Weights of a small mixture-of-experts language model, trained from scratch on English Wikipedia: vocabulary 32768, 4 picks a token.
Below are experts of layer 9 (counted from 0) of a mixture-of-experts language model. Rows are named router (the router's row for the expert), down (a neuron's output weights, with its number) and show model dimensions 0-255. Each number is 500 + 25 x the weight over its row's rms, rounded and kept within 0 to 999. Numbers have three digits each.
After each expert's rows: "raises" lists some tokens whose logits its average output raises strongly, later layers aside. This comes from a sample of Wikipedia text that the model never trained on.

# expert 52
router:454507465455527466519492527518473495491490487491518482506516482437498493496528509507520560490530501542488542498504436513472550471503499485514509580542544525511480475478454471508525521502509490461483521545457501494478474510533492483481511460533490485512495490519523526534531481478505519464512509440514509501470500471536490469457493469521526499493528501500519491495530462516453512468482487487519459516492496479504515509519537501514518485492518486488499526507515514464518490487539479463468559472444500485506496489486514488511547516504542515488512494537497501505482532510488463487484526502475477522479483494500474530459492497480483510502508498462460543503511467477526500530484514482499488556514519460485548499511554479496494477505486472486533531511479495494523531559521530
down0:433493476468534496486508472489513481540527544530510479510439490512495506472536445513473494501527458462504464510495517516493508519525516525496455508516473504467518505512501516493484514495480543463541537480548452513542506512466472481481502510510477549466503465517517549505483484462512487444501502562530497540547527494507513497521529510506491552474510514544521473498491487492495524520462496500502501495477532513522511488531498459522524536505537482493494490508492529516493484505476460474507470500441501465487509533534462490486481525488540440508475500533497495480498489474481504468489483492495487520503485459445462495505508449515502481535529517525514487507507492545569462505532476534508502515496492488489463526450488499499513491509500473501486503500515499490486470520550519
down1:526560540485514479543509439428512512448518463524494525487536475523513499472477508509495505521518555477520511459477518506497537495493499492515490478527496496489501503496507534527521519496476533474455524490493523473541455465514445560498497526511486505500456528490510515477493475477515516479479500513485419478451476464511527488556497513477494493488537494478533460509489534531517524524508492509473553461493483526484474513513440438484453490495518527468540499518500512470507515506505522500488489473493489515504522491478482511522506523505495470545524456493483525507508512485505490467508463517512463492492510557489482458519520528475489515535508532487499490448503509492508493515499472465545492479492535514492488456506464485533500507477505504496500494500515492515488527545502503
raises: ".", "–", " ", "-", ",", ":"

# expert 79
router:520514490468501468537404579498483524503482478481480474492515468478465465492550500536550507510512483501567544483476471501482483529505536491513528557538546487482491458481478498518499497458469489507474495518471497504500518492495501490505524496512487484494449437500522519493544495507504502522488513477502503488467530483498490488482496497519502480480481508522532523532529440521477524515528492520509466486482537472503478497488504483526497449522505525493472537511516501488464492491517487478454564487467510505520514491495522496533556484530532488518481472544506478494508558483467488520455490517491495500530482517503491497480476466495495524504472531486470504487474449497506500518500510503490491477559525524427514501528492514476492489496498516478512496513495490501472498562508506
down3:475499531504478507446499530466544494509511515521469510547533514505501497532557542471488504493527483455459473463495506481496488465512550481528473466520505449493495504493468513460496501510528570498534499471507514506495466520468530535509496487493482507457494525485438503516460524504461495506487465476483493454488516465472498512486452513498485547488507508528523533513441493472509487534471474524454431436507510525519464504465476486492481450515468466511483496535501475494505472499508476499475495471519498493480495505524502516494467492510477492510523532480528493510497473483482481457485504487502506520508502533496462503496483534478502497536486464505493493480479520506499505479490487520517567492456545526567497521492509504516457480505505519515495512545537483491503543498490476
down4:490531500494501470500507508518502510507460527460511506528527519529466501503506492509505520478527498503495515499494504553528496533450494501479556512511542495489539526526522479504468514495443508508532470465491470494503485522482549433477505498509511502440568497514489481477494534490521501516551506455532500499496492497512490503522509495493477509511495492486502459479496518508476485519485484545474514472475541507446475522491518505469507540495529456545502474467489510506489498492465494514542477518478516519516483467497450498441544498529549495453497527441488526463455518499504502541475462499455491508493517516548503449514505565530489533488507503466495535546503506545512474512527498506505508474475496505504519489517478528488535470481486515536485527512464492531484479540527491
raises: " ", "01", "02", "0", "n", "."

# expert 56
router:507487516525502475503494550516516480484512534527498515496532476543461487526546536500526517495521485549475501487452502497503507499512471450529551532501505472495501464488467489479482523506497497510479531475483525510492481497495499532533488481536477486545457480461458481512488537484530515467558516478466431479501543522477494492483501483531487470459501540518538518490496480505483547467492500480519442469452535520480506459505511461529513491449493461513493500481537466495508486491494501453526502496516524518477476511492490501508487465514540470519549493530484450501506439491466497490494507481498527505506481526494506477497480513507482497480460538491468485516497480479487507541489516507494475519515535442443505494490562536481519474509487498492502487528496504557499522529486509
down0:515490546532509515480536518479517474514497484521476517467476491529517497455481555494536456508521493492481493518463480513521497493475526468475531470490514534496534501528508507500521472540556510511509520539492522517516512512472482493521493529510460498507511530501515513520519496487502521537489502455514471503513453449498484488428420527545485540463502495479530507502474517520483555488513461490506495491450497471490470538520507487520505485471510441479470516490451534520500515489473520459511478496523526511481418474522517512523530494487504478508488538517510470555504502493489505476518481522516501514447499530521495546528498513504464514490492482512506503506470555478541473494481503475519503488533467464501484512502498528498507457460513464489499482541478506529540517496528497
down1:490486481522503477522526508532499539501497458499502501539487516506535454492563508529493513457475456490480491496496478475473475444462463500474441498525522478513496522549463480486526485547518484508490477498507498489508504515483447545522500517511553501551543480509508479496527525530483503504447485522519473513492470492527506550519459478465465513522543517504486514523510434494483436497477460508515480534511517504526486513503467482503515510507536527514499478513508487506456534498468475508497480520494502522477535449521527497526485500503499526482524494515516450514519473540504538516494503530518504512485498477534493500473476491500469536508526522479526494467522500540495502512500501461493526527523449463488515543502491498485535489535521503435505511496450471531522502474461510
raises: " ", " f", "\n", ",", " (", " a"

# expert 44
router:478481500472487497544481527472486539507460485509524534531531434521459460509511489499543556461505521513487505513484513534467491521487556470538508510522520455504499504470473494499473536494503510478490554556466532521530465492519464517519495511545513507528465495487500499502485521467473501486491530498503425477494506476491502482497493498548475488491451535501503475500493503522496537506512511490533489477462520532487486533459543487501515468464525461480500512499567523517472459473484507496502488457462501518488474503496512491519497516530509463552560451513500464478484472457492455470471495512477483525494478486514530515496491522478486511475460516493475540526474496455476526498485544464515529497514521464482513478509522514517506512517467497489511510481513523507507511511493530
down0:534536485514513529510464513522521474489509540514543502539516512485494470473506474468510540493520462486460518492497520465462489546482482514524489507481452516461477486495523507486488501475495471503522460508512503561515512510468467469476518472533476512499457489520482458442503494487456480526486519478511503528482505494491516497486534491479477485487458472521515511476494510472516486501490543518465490476485470499501499503467512490445448565427515486488509526501491506498512505515494534504491496471509485555467451519469540478491570473522527498517544482485475509483514489516482492510517464507483472549520483537514492497529533488506484505499488475476517458485513478502450508538498513538533499493516529508488532514535501505550505551469530483484524496527527517483436480484477480
down1:452500500523525487504509470529507533488535496536482522506518520529492516513498493487477451510516509501560474505531500497514466522470509459494447481531493523498510483479473543493461525499512462467518486532466519539521473453523501486506481506488486474489507486495471482527485462443480538452491473504489507507479482476482533505501430564477539479499483500518518485478497499519509527502526500477519548548509480484447507541507484509495511496507483493506512539496466550511499466505460493480503493471501492529515482523491485480529491498492522484488528523474527543508519490474472482528498501491524519471460530523532471491477477498518529515505425506507472503524518540460465489464512488494494535495503507512489509502494481515539464504481512487545427493534472449480536452449491489
raises: " of", " o", ",", " (", " and", " "

# expert 71
router:505511449499517491524510557487506460491495479518513486548454506491476451514518474529513558460508505542495515546511496478511520459481507481526502568515491492513502488485486448483495510506507523498475522508487516493530476502516493533499484492505519487525479477479491533505517483504508482501503516471434506502490529488486473490476491472508454460514503510479506493543523497537476478515521515489523455497553481540480476476482520472537510479477494470459443493484491518562499504473493506474514524487508472496507479475474462488518525492494561504504569484511490505479486543507558499466491471531484487516496464509500526456474495486517453504511502516493487486513497497494470507528523531411516510461482499493471513534510482511493460488519511503493546488553537492519492536555479511
down0:513514511474470537508512563505479502470522481471457525505483494503483478515499516512500500470522458501508528512506499416497498493485519545509521464506502518542474540510426465525465513491488480493516505509522481461486496502470478516519506533477467476471507506525457488507497489530496502520472497485485526494472472440541499504538527492452510499486531527460465459545453535463508502516483504466520528515493435535513485511515462467514507497519514496465433486490463517541490505452505463511507547513507511517461529494482522456521562532495505515496530485497506496498494511473496476523513508460472436501491497503491512506482468491462500484493499477532527494511453521483497456508510478506490489533516470503479498527511571490514507493536507508496524514459514480509507503511508476
down1:495503488485505477522522449530500512486490499495503525504487515526530524529533546532520505501488496522523544498479494505441508522521476467485478553456497478511479518488526533521500512493507452481533547565487510479467508470511498507454520527524480480542518508438512524485512489476474501506523512486512502433449488500479501462488485536529540524518503510486521465517502494518468455512487478498503494494461494515450506504527521535453497425464497446540501463539499524495507494536506498499486534529493524480503498538484444475517473506528479466510484461519527499504508504532489480471529507482498507527507513505497497496479487530506512539469490447482525483466547476470469492531486506499470509543502518478522476475488471506481469508496544454479490523511473453514504511474480482
raises: " ", ",", " l", " and", " a", " s"

# expert 36
router:508477456523470475509491516497480509479488505523485525509517468487476490538542506510538606482509487518510463457511482505482535500492528478503536547528518457484490452476503494504462522502492512479477527532523533520535531513484515487504466513534506506540456470503480477503510531461480499485515470481486492480472525478489458495492468445515488492501519539486490500513479533490489488510508485474524486516528519523452519493481533493522511528501492468459434495526482468531530466472468521468470504463476526501507475486490525496510501487511538485536474477505494484492485477497488484504495504553473538544521470468524521524485513530480484525497461518475464515532474467507449506524506520458506535492563505482473518519487448526519503518498520452485497516521533496496458522532507496
down0:458538529508549463516491522505477452475466479493489511537477496527463512542459485474519493508514496504533547482493507478542498495524518486498500480509506478487484460493519479522491493484520494482521494503510536530486563500554504477450496475480470488498485501507476494438485484519477493490555525497532456506434524522505483475499532550471527477497469521538458473485512534500504496501501480520543499533485494549524485550488463500575510528528505494514530535507543504489489497486518496531512500490502473500502485529495517529504490465515495517514498545476523529491485500502487461516589467466500478473522506456527538486517518514491504500471520514494513475501493526480477467484512539499521487496460492514480489531509546515526461517496484489539487519454481482504496490465502458
down1:484503497523481531497455494481476529511529465543510539485473469507507534459535490484511491479474489472465473461481487530512468465521516533511507505507477486507493517518503501499487448505491509504481515502509469475499520525460436487461542491477487485487478491495555484472522496544524486473535486476492474529439508493469470542498482565505485520501448511514478529509504530503497485509435526472517481496464485497527555454494495517486500497500489492473487507521523490510501504466518496492474531472510516439450469471462503447494506504487517510471511512519541500489473491530533478530493498517571492522488481505488511485453509552555475508505556498520509499480528496494512490500506508480497499533541495465528483538495480519573515497489497522524497500536492495535515507498522537
raises: " ", " S", " P", " B", " F", " C"

# expert 10
router:479476506513530474526454530489502506453514468517467492483492486507461473542513479508506545466491489535492506491493449506513520512516522487545502518508545471515473468460488512486480483471505490520479544536519508458524479533496516469545468435495520478500503496523441511488516515472501488498504533461529430499524531485459510445513514496507487464509522531481533491503520503477523520520465497534476461509527492531460482508492519462540510514496492473528513535478493478506473515493502479498514531517479492475477477518514506472503538472501487496505497455531531496473514523448573505468494519509458513515476485506538495516477529502501529503491469554472489487472515454463495517517488540486501509563494520463505523520546482535513506482516457490475537513539525530496488504510502502
down0:476525511480516471491573518488526470527492529469511443494488509473496501503468523475471482478520488503533488480459474541506516545491462508506487492532469492513509482487515523492480501534503545526490517518503506501520539535436526501479463522507522539486533502472438475501493515528497523477503494484498490517505492524516516475493548529473525498521538528526539503507520476515507520555497501437462473474518532509526498482553474507482489490498516515522502489538507449518499547541459509485528534473490499517512512520511476490473483531521500501528493539480475509475522507514493485520529518485492472490495494484519463459492513475488479490492499519522495463516532487497466513445486576461458525541539487521493451490511487503514492547511504505498561467471461476488488531495529475
down1:556497481545526495475501489526498489488501456481490480502464510495487513511520530501492485484478513511515537508501508466480521452506481525488510447492548480507479506483504478510543501499511455494502531467479563485521487524474509564506477522517507481512471499506456536529562533559511485513483493477513454510476489524527542511495541477456502440487478495542528491532513523468513474499538509476520546503520494484537492457484525501496517518476521447498472501527511517460515514491508474549541521489498489451480512504483507486523527480502499491509503496511530511511495558487492532510523527494444533493471503534484521474456484494497530504473480548509477503512523456501465493457492521509464520491542526464495481532492474497475481476482517519472518530557511471534507486495509468
raises: "i", "a", "ic", "s", " ", "r"

# expert 29
router:493524511497488499495486490521480474510466463453512472501528481484472518532520526526512508467491530509516524487477478503492516527492498487516510531496518465516485493478493461521503519510505490512482531503490520493509491513523475508521532480519521473485479522476486442524504534489495535506500468487429463496439487470512520478502501475535488477464470492530516521507516522506483512567477474509504509541509501507428487495506535492538510522481541457489468553492514459560515486485506499438494528501504510487481465502509514465526531485541529498549494451485466452453478484494502467486495500498507506503475480509510467522456511546485507502493486513468447534544496498509486526549541503455431521499513474474435513492533517489496507469539504488491497502549524520509510478515524512
down0:508512517501456514487497507498561552522448529517530450498519544505494458486498462519518508506511522466495531466450478515528444495475494500511489458513502503483541512499531447488490526502503515477480486501483553513507519508454549471512451486501471477489482510536423565497502513535500493520544537500486521525477450492488514454529489445496534462444458533500529512528486523490479507485497529504490506522525528516513499543493478518483478520515533488480522522487494522517520506508524517473472497509439510485507522525483510464514505519485511482531481520461475485543522518527487501536499517481550578513489476494503483515519468511481488482484516545466502511505512465508472504492506506523459498499523526499540504500509503513491486535477503471481501467510491516521499522490503498
down1:507537490494515505515492489493501507488461481495530509482504503487558514496551500518474481498515488493493505543463527484456466481512511490501523515517550529512500514476449509496476516545435525501541485513469463502485533464524494496468447493462507522502489496511505494516509507536483484524490521465455477435502543520497510499435484513514496519470474471483489541482476546494493503500537523501534544519537497521522532494503489508520459496495519472513495506481526481519505522481514498481460521536499519536487470531544463522468470482531503515545476528522509491477515500533498511510486472472496479497509476496498536467515525482472505470485503506470482541511512505498553539484528513482524501484517512475464512455528514539518469537481525502570448468486463443459493472472482484
raises: " ", " f", " s", " a"

# expert 24
router:515515509463512469544457547479515510501480479465502485523491489492470429496549517516509510485506524521536543507507477530462526531514533505534519526533532466486491441502489515473448482481462556496439493497479491517471501492540503495470482476518524510473437479479492523499515537514529550528490499498512516507476488488483470509467477479543483488482487493541514508491494484519508542522475496478490462445505530486484447499523528527525530502508495498484493496525529476521509488461492478467490546447486510486479516463491516463536544465535546501510543515553487493483480526495529495498463507503501464527554462478521520523479488499503462487512494506493461531523466485498495492534504469499480507503522489518472504502525486510491491481471486475504483551543520518521477485514507502
down3:521503494461497480446503488521479481434523532503474485462485532482497495583490511517486501517486503518475468507510495463493536502522513477497505490483461470544510520461486497481508514483526492527483498479508501530527561429558509469467496511521494501503521511483542517502518486487530483465533534521492434496538532523530509476466479511461510517506489497517451487506511468487475520498471509499529506478518503508530507495465499503495509495500475524466486507494477503505418488491530495481489439450514481489507514501475508503506456481494534495494505492473529530458504501520510550506464503471466502482488532486511477550503510493497506532500490500472489527504456471526476481489452483482504507491514524469493452524496480563443530490546485485520525497475528461490524520483490479
down4:501487504500496496528518452479551571483505525511509499521482471496517504517465519514481533480507504490505510472523474461482524511500479493511485484538453464491498442493506497491519439532514483566534499495492491483468541497508515500494522517444477527490462513497534523527489468513482475473490518512525482482502423475488513525478543487513488503494520429522522543498507537484463486468488439480501482454531477472478471478498503526505515513479490479556490488483506520465485533505462522464506518520478469505520519465477526513473509491469498511523493546497466470554477467519500502508493513452468527502454510513537459516511516536530472503457501472478491500515483504476523523485534504507475524546518523492527489493511495503451518493507520505477493486529533519524470462476516494
raises: "9", "8", " ", "1", "97", "98"

# expert 57
router:498495500494446496527508507491489513501483494489486515545551467492473461494520529480507500478537533487518517488491477528461543482458501459488515515530489506549504494470478433504487506494489486456464517526494527513501509492491466494523499487495514493535450488476484469498523490490488511484524492499452463520469535495532513480526455435544539486488493491489542493533542501456492495513481477509498509524508523467467531481513491510538537548519466449520483501487557507475508507461469498425507577490502509499505490453473500471524511513504503496519477482552526492515463526502515516476481495540488511525480474475504514530478515506494484518497507560485467539507465490497473507560543519509486507508527509486492491506512488536514534502517463499475510514516519524473490528543521516
down0:442540489519537521495472492483495466476501502510507513522494499492538480524501530473533476477507528520495471495459528501508524529525525509525478482493525478519475467497479495506525471506521500474582495520470470455487497516538490461490507512489535494513532527511496476506495481512477492505526508529538549454455532462514524495492497519533529542484494501510450506481493484477481472481442509490519505490535521484482487543513492513496472454505534459522528515496550472481468518489488493459496460518536500532519499489517551512479503506531476535526504500496465510463496485485525507477473510496460533520461532476474525519479466518448500494494473480507478589555527529480501533502533473459484505489521499494500511487516502498490474520484537528536459485524480496447513490508490528
down1:489526513512495474468496522499504460519507511501545541520477494511494505491489518493452492521414440505518520499469514498483499491494491512475498506539490461478497518481525490472515502525473509522473541498520490508514524498470540477511500484460474479466487524505458481461521532501493498485488470526539453488519522517574511494472494517551556474500499518540510482526521491464481479503489496501483558505486501510517544485470510492532506486539534487466475486495500512489502446511504498487515554525511478531465469482494522480504526482520528530495546498496492515555496452493498504525514486493461503533498521508552478510525538497513484477476475500452514503512515536492543503511454460515502500516468519464531482469549558475455485527475478520474476521493525496508511550491497539
raises: " a", " the", " ", " t", " an", " it"

# expert 59
router:485499509450499501491470522491486488487570529459532486498498448493465497559508513514453513477512541485500468481500500514486510481469502460555492511466517495521487457481511504491459507486523504481466528576498494486475506529509500491548492459503504518497479481510469527510526549471515518474573544489490461513431502456500454464501491466510454456520472521533503511512494521471454524520515512478495477480514522520474515517496514469522491503492492496472520504472513486498498491475510530510495496499516496514449486489496542491542507486528496483540551491531521495469498527493508498486494535522496491543521481484512507513475507492485506554485481513456467530493516464491475499490503540470507541476504474514497544498543527541520484493510456469482503512530518553478496516510524494
down0:514503462515494513470520542526510483522482500501516464515526542501468484533473495522541503508500502505517518554493484522485524519491500483512467480535516422521497503505518513501469475490537468499428476457502483443478478495470501515451497538496494485498504513518493525481503473502514473502506498481529493465562488524441480494473508484537508490434483541479506533541502519469491501500516491497494510464488504486517472514490468498514471490495481488558506519504497517494479534496491480484521492548435506501484521502508466500482489490560480511494498455475535446489483480511543525469463526479528450471494488509538461503520484530526560498505513490478466521511514528528518514537497493495518505510495462535507448484471522482505515488538492541448493505503480516475516493533457503
down1:480514491484540509505502535453501504542501480478486517511514489455476538487496474557517536503474497500510477480522431517506509489470521523516494497475495470463493520509513487459513479513497491523506510454493514484466497508491501518468515524497501537525496490506499426502492526540494476518509548492480476498516498483470512502499526516460468545518484486524531508477467466525475489457469514486496522478467551479540487491516516515516419508441520503506496515544460541534477509500490494487513547519503469535523496521526479523471431513488485475483448536498468485536518512499505498525551580492523513522529545481526492491483503518497531501502532492512491507465466454515478509475512498501486485497481468542497497536506519504525510479490514499530504468493499517462526444515512481
raises: "i", " ", "a", "o", "u", "e"

# expert 60
router:478506521509470469519473492519474493473482482445496461517550471482481495541523492524500515450516514503487532471490478501493533475469503502538490507535534485516515498516529470505523456483489510499480519520477544463509521507519505513531500469516462495476519508495494450515523538495486522497533504482463495489459529518499493456527522464538483464466465526524535498503494511481479496524480491487500498485529514524436481492503539502544558521534535457518493496514502463564520473482479471473520503507478529527472487519488506487510513479490518518556501471503488472469487467488483484484469496475494512517497482504474499509484493542478510498498476536481478502528489463474507515532486550442432509485457519480433510526482507482514483492546512479478488516550529542522515505550497534
down0:497472479482487507508436473554464480517468516520540470501513473521475474509498486480497490459521541507533500506485511492484469490524505509503448480509499501522508572479551503488445498517510445526523534450469494464462512563485471483529511521471462512502515499484513529513497488516513531502503549523493471515547519510450473538476522442498512517521468504470488537512486461488540466510463504461505495506473490555505507492531499475470528514511488532511503486483518480505514498489486454513512488548510462494516484503506508506485496444482516507468511493468507516477498485498484483449501487490495464518466530526561508476502524501497497526472455459507524522525473491530487480539514502504440451479482491491496483463500514482488540445498504530516516490514511496527518481496506507
down1:534476500475472507498494505469527534503467486501540503486446514516499464473490525523474520525532532480454517473516460515582505510488519510498535474539499526536496518507461487539519472487495518483532520507502474480484482489483500506473458470494494486510519488510441499468509498471479493451547528488489509480476537554454455527530531450495479542502513491476507500489481500498505520459486514500496480528481541496446492480474501501482476498492495485519506472483513518522517512436446515506518483459508520472501538530453501495525518456488501471502487529463493485486508485493468525494519513521512464458506497504482456515516451504498500523522530499502518517468523493497472495492478489487436493543516483462443531468447490470522509454496483538515505525504459492496513515535510496
raises: " a", " ", " s", " p", " m", " f"

# expert 5
router:509444472487486479541472509492492496506493486530514538505477496509482463500534544507518484475547526532495507496512503500522474488500503471550503525497488465534514500471505504496527533503475490470467539517506518456488499506508482493495512493547492499575470490543498486481503484489478544524487475505464545474484546477518484466485449479531496458466472456509537510531502498509477524514517498504522472495499491518459505511498521465507530512469573472505500544509523472496520460508516469469513498467497500505511465500503554488482513506511483466501528470507520472490511535515552454499491498511509511555544472513468540522467529521486443489479468528474447500503447487510516535508497467491490490509499476536475502487502488519547478468477462462508484510522456516503535514542506513
down0:508465517503511503475492475488493497458503485453504489462498526513507494552519471460487529499494501491483507537513510534473500551451494526517536502488492489489506514506477523486471462519529519516473487500504535509488513520540491524527417493509479434491472493469517436472495480486482499485509495521476545463491517467542487442488517510483527477542525486516494510485539509493514468471496531484467523491503492477510500481516480524522517498483529500503498463450463463500481520461432532464503471525484477426473545549521481453498515467459518537546486506505503507491492489506468503542497520511470491510475514509538505489532467487493481491509496503509493513546518451509536496472501505465498535518469482514501488519460467474510512537509484469492525532514506504481503513525451507
down1:474526477499517525505529462459494501503495475540513482479527498495516518517560504489471489531545435484535521510540523493507481510496505534462506483453459525539475503471484514511564490500477513497516512495503468506448478511517509492512487482489445521522508487488478520497501497483488543512494538518555537507522533522535498518512486465536523468530488528510510521511520508486512501509503497499525472497531485537497481509486474478477492475495512487493471483471551540480501502526502525469474465463545473605501483519516504489469520497500468506495509532455468524483504472470475484493471504462506464480540466514475504446522490523504493484495494468498460533536502497502470487489531497510485527462518490442527484534497499521512484500504439513496458493484520509449495478517468524
raises: " ", ",", " a", " and", " f", " p"

# expert 0
router:528486511514478500553464523522498479484482489452478504524532485491452474498525508499505496489532510498510516501467467527501553514489491484571513525528491445510508498499508456479467475502489516484477524486467558456495518499527502507514490526508485487527455498526462499498477504486546527472518533474470449455440552510464496478490508472508522516517513538541525515480484482510479528459472503502505438463498519522481481447525522476524542494528475458506483495502503517524497509487475501503546490472463516469505474504516506490498506482504476500531553484507523456485477481483502515522478545480515503499493478504488507489508571504508505497520487511507481551468490505489490511523462541471479538532461493493445489543484531551482476483504468506502518472492484478532514527529509519
down0:498517521554476473496521488526474497489475486497498520507539502515492525497490509461503488477529481486521493525520507490529518518494525510521454475502491530504511475519517491509510508497459505512519455492532504512508491501493507547479509523533495485532510548517511503521526525477551511450554520507482456499487547509526466482483504569498527524482503455498445504529546456489503477483553521455455509542463515490504546488501460498516497523552510485476532494451475512544479486483516477530468505485489496456537520515490495515458485518558524474496512463473477487456485517493476515489472533491494500487481513488422538496555490536544438484507479494495514463509525515466483534487471504512486503499519503538523497483473495515486463502522517468543478479485506507508480529512503500
down1:477529511474467549501500513466489447494494485517466507536526516500538492464499517502463507497484507491472484479527504487507532513498507520486474470508520486496471503511500516536469518514500527468543458488498470488498516501520494487506481485472504453528514527464486501486487520483503480500569520532556524512523451490482540514524493488507534512509530511505526499554522482497506510524512475533529515522509430536485488486536496472543492461498497517493485466471474469511489417504476506496488467499484534489476537459489489491481491472488468472497473492499500497522485474521523472522474500500548525533544509529484537473509479488460493482524535453441472503523465508528497489490533533493519514503433479500548499466520487460522514465460514542479485484483538484541487525505469495
raises: " ", " s", " d", " w", " a", " f"

# expert 11
router:511461546493493472576485546522516518511526507535499494500510476493470447516521496523490496496516525501472523506518460460492519446528526497564496529521490474511502469499506497497480528465525530519495479492473473438510527533508535510511540537501499444491471483511450486532512495521500512489506531462438514501466536459518453508531471474504502465505529517516466490536501475515504518489468515509519488538475481532502445497497534506537483453531499494501514542512466508503483496469499492497459505494467502478486471502504476473494524485517468488547497492544508459475466522456501466506503520549442515519519498462502531499485529516488511530503471493485488492498530501438485525505504529477436508525493503509488496478542486516482453514487506496492483507500492530506463487501512504
down0:461504471494476492459486455443469504486501476502498500476496496500523499471485523475482481485505472487522516482476493487476494466502516504504528486539493525487532496474541522454497479486514456514500467483517487520504446495511492541470485483472515512481506512492483529512520539505517472515458477529486509547506518478528517512520512492470528497557550505534517470520501509531475504519498496514501493456474478476510528460511472470476501514521569485523493483486465499507508498553512498501477512522493517463480506523520464557500545481498464543488576481519484498507479499553551478501519465511483551502519442493528523487509534466515497507470488531555514453519528536459535497532490531527495492537454490516468450548536536503492520515473525487505505487512504496518502498514502495
down1:486526478498553494496513527406501493494522506527492482493526521511496517526564490490524504490453546519536532527517433517541478517495490513494494503486487484537463507520487519479522507513486527514516486470546482504476508515486463527511476465489486505534475515483472505453478486518494472504468497495510496504496484563521499520465505536528493492493505471533469503539481489540489497490508486534534524506494471501491495486526496489492530524507496473479514476490527464493471513530490484494530475535536475466495530505488493471536485547462507583468512489524505537503527493525517493533484507540491468496536507514504544471488509481523523536495495498468484517504435512451496492504499541505460498516467533484514496489499512498489531492484556536493504497472523482457517563441509482
raises: "n", "r", "m", "t", "s", "d"

# expert 2
router:497485535488526471592516506495498546514512462513486491482527479489485457513520494514505511513518546532492548514479486499504514496444508513525487513488513473520539484488498488493494518444495499477508511509538495446516496482524463492526534481517490476563501459519477482534478515480500517515479517495511503488476495453533517489468459471505474500474522504492536508499522501504464522514440488502509499525563496480451514513495545483526463547477486476504498508504532480523490469476515525471506534491491506491494448511497539484530502480507501474487575478518507504520456544473476513533516486483517479529525479468490493505494439572477475497460447507465463538479487504499521495498523482512488477481506478557488486501526536482451524498489513490503520507501490488521512519522477495
down0:481492504489462505497500496494485483542478506518547517505513481514443488525488495482466485495509482557504475491488474521516494468491477536507458492536496515537507507496516508506501493531487522506491478472472504510559459494490424508487539502431518483481484488525520541464439475519524487511491470511473453474503530502468473547475479541459481522499485452480483517482505505504504479573472498494480508485521482515512530534471478490484510535488457479540509439500489520503481508516492493477491462470498495467497444474504482502475470491479451547487530494514457500507500527515459491491490477518453482481503490461520485483462456535523471446492476480503471498521493478514524502467458499446524542517494467515493492514506532496475484483483523533482517503547500500506518519487493504
down1:479566523516512573481523513509497551554478519475556487515549473488468525488514549507463513521511477492486486530509500484502493514461499486522473500479487500468507524513533491533495511528525501544498445448534517530508510492481542538507504483490421477471493510506511518494488458539509475483506546491498484510504515494487488481510491527482508505514491482489484489476518538545530477511490497478445467470518490508514526420473477508514535480521504463491468516510524512463511509456529511492481509495481513504494481488467520478536472508457464490468527537547517490495503482472523496507499522495509495509463521526542504477479460506491532521499492505505490476498507514486501532512488501469493507442429541525515498515451493474547466488485516511476493509510511528507503496505466461
raises: "er", "e", "i", "o", "ing", "in"

# expert 16
router:520485443483506499538505520487471482501555469497514476536504466448483442542517526510520560487517507486488546443471494527474491502470504487534521520482524472535500446506471479450474507488537539444457503535527509489497462517513515515523511505535482482556499481516466481506515519485514487506536499479482478489506519508516499495517477475514518465497456507493534487517536520479452533529510514501476424494515502510460483528470488489531504522455509493462504553469504496499494488480511479494528496513448516510476478500481517493529507464516481485526535496517519489508505494471496496441490526512500492516511452502515510492475499537498498550490489516435482504473483491487480522552475547486524481486500497487502495494528511514497479476491494483441500503558517545493504494503515513
down3:504517477541478474486500516484502507503512518523529534520504494525503501508419503509482513521524493530493500514511484513541547502564486472517524468538489479479475554484507521523488500457502501584522521550534511481472539505461505514511482509499473475467512494506512484530539531497491511475526491482493482493498466512504478536516523536494460530507549557518522517499470488506520508530519529498509551495478532555505507474470512537491438525513466516457482458522513517507501531508524495523485525475519482483463538513512502499541528490494470511488485502470524520507492539436521513541500514513513543488534538483503490510504529519500523531491513515504485499520495465527463511514547503515511537501491481519496536528516490541544526506530532485525492538497548489487477544505483521
down4:485490455470552510485512505499501481538506479499494468489513491503541476473515513481485480479539453494503517507488456488503501532493516437521516483533475520467513465468492476527505529504459477514520477497483538557556463494510462513478524495482473511523521514495498516502521487517505497497512509459509506495491510467521503541494492479458507505542527473525452496499558502488515513449514515529520494489450482490489499529522462512517502527489413470481563494568533481521517477502489520546519459491504498467504539503510517491496454468467502546514491477501501498482508528504475520501487493506487544496516497499448490503485522475459498459515458522482486504458515465509486495471493511522487538466516506501538459501452540513527485476496507485559499497479484512497497519471550494
raises: "i", "e", " ", ",", " and", "o"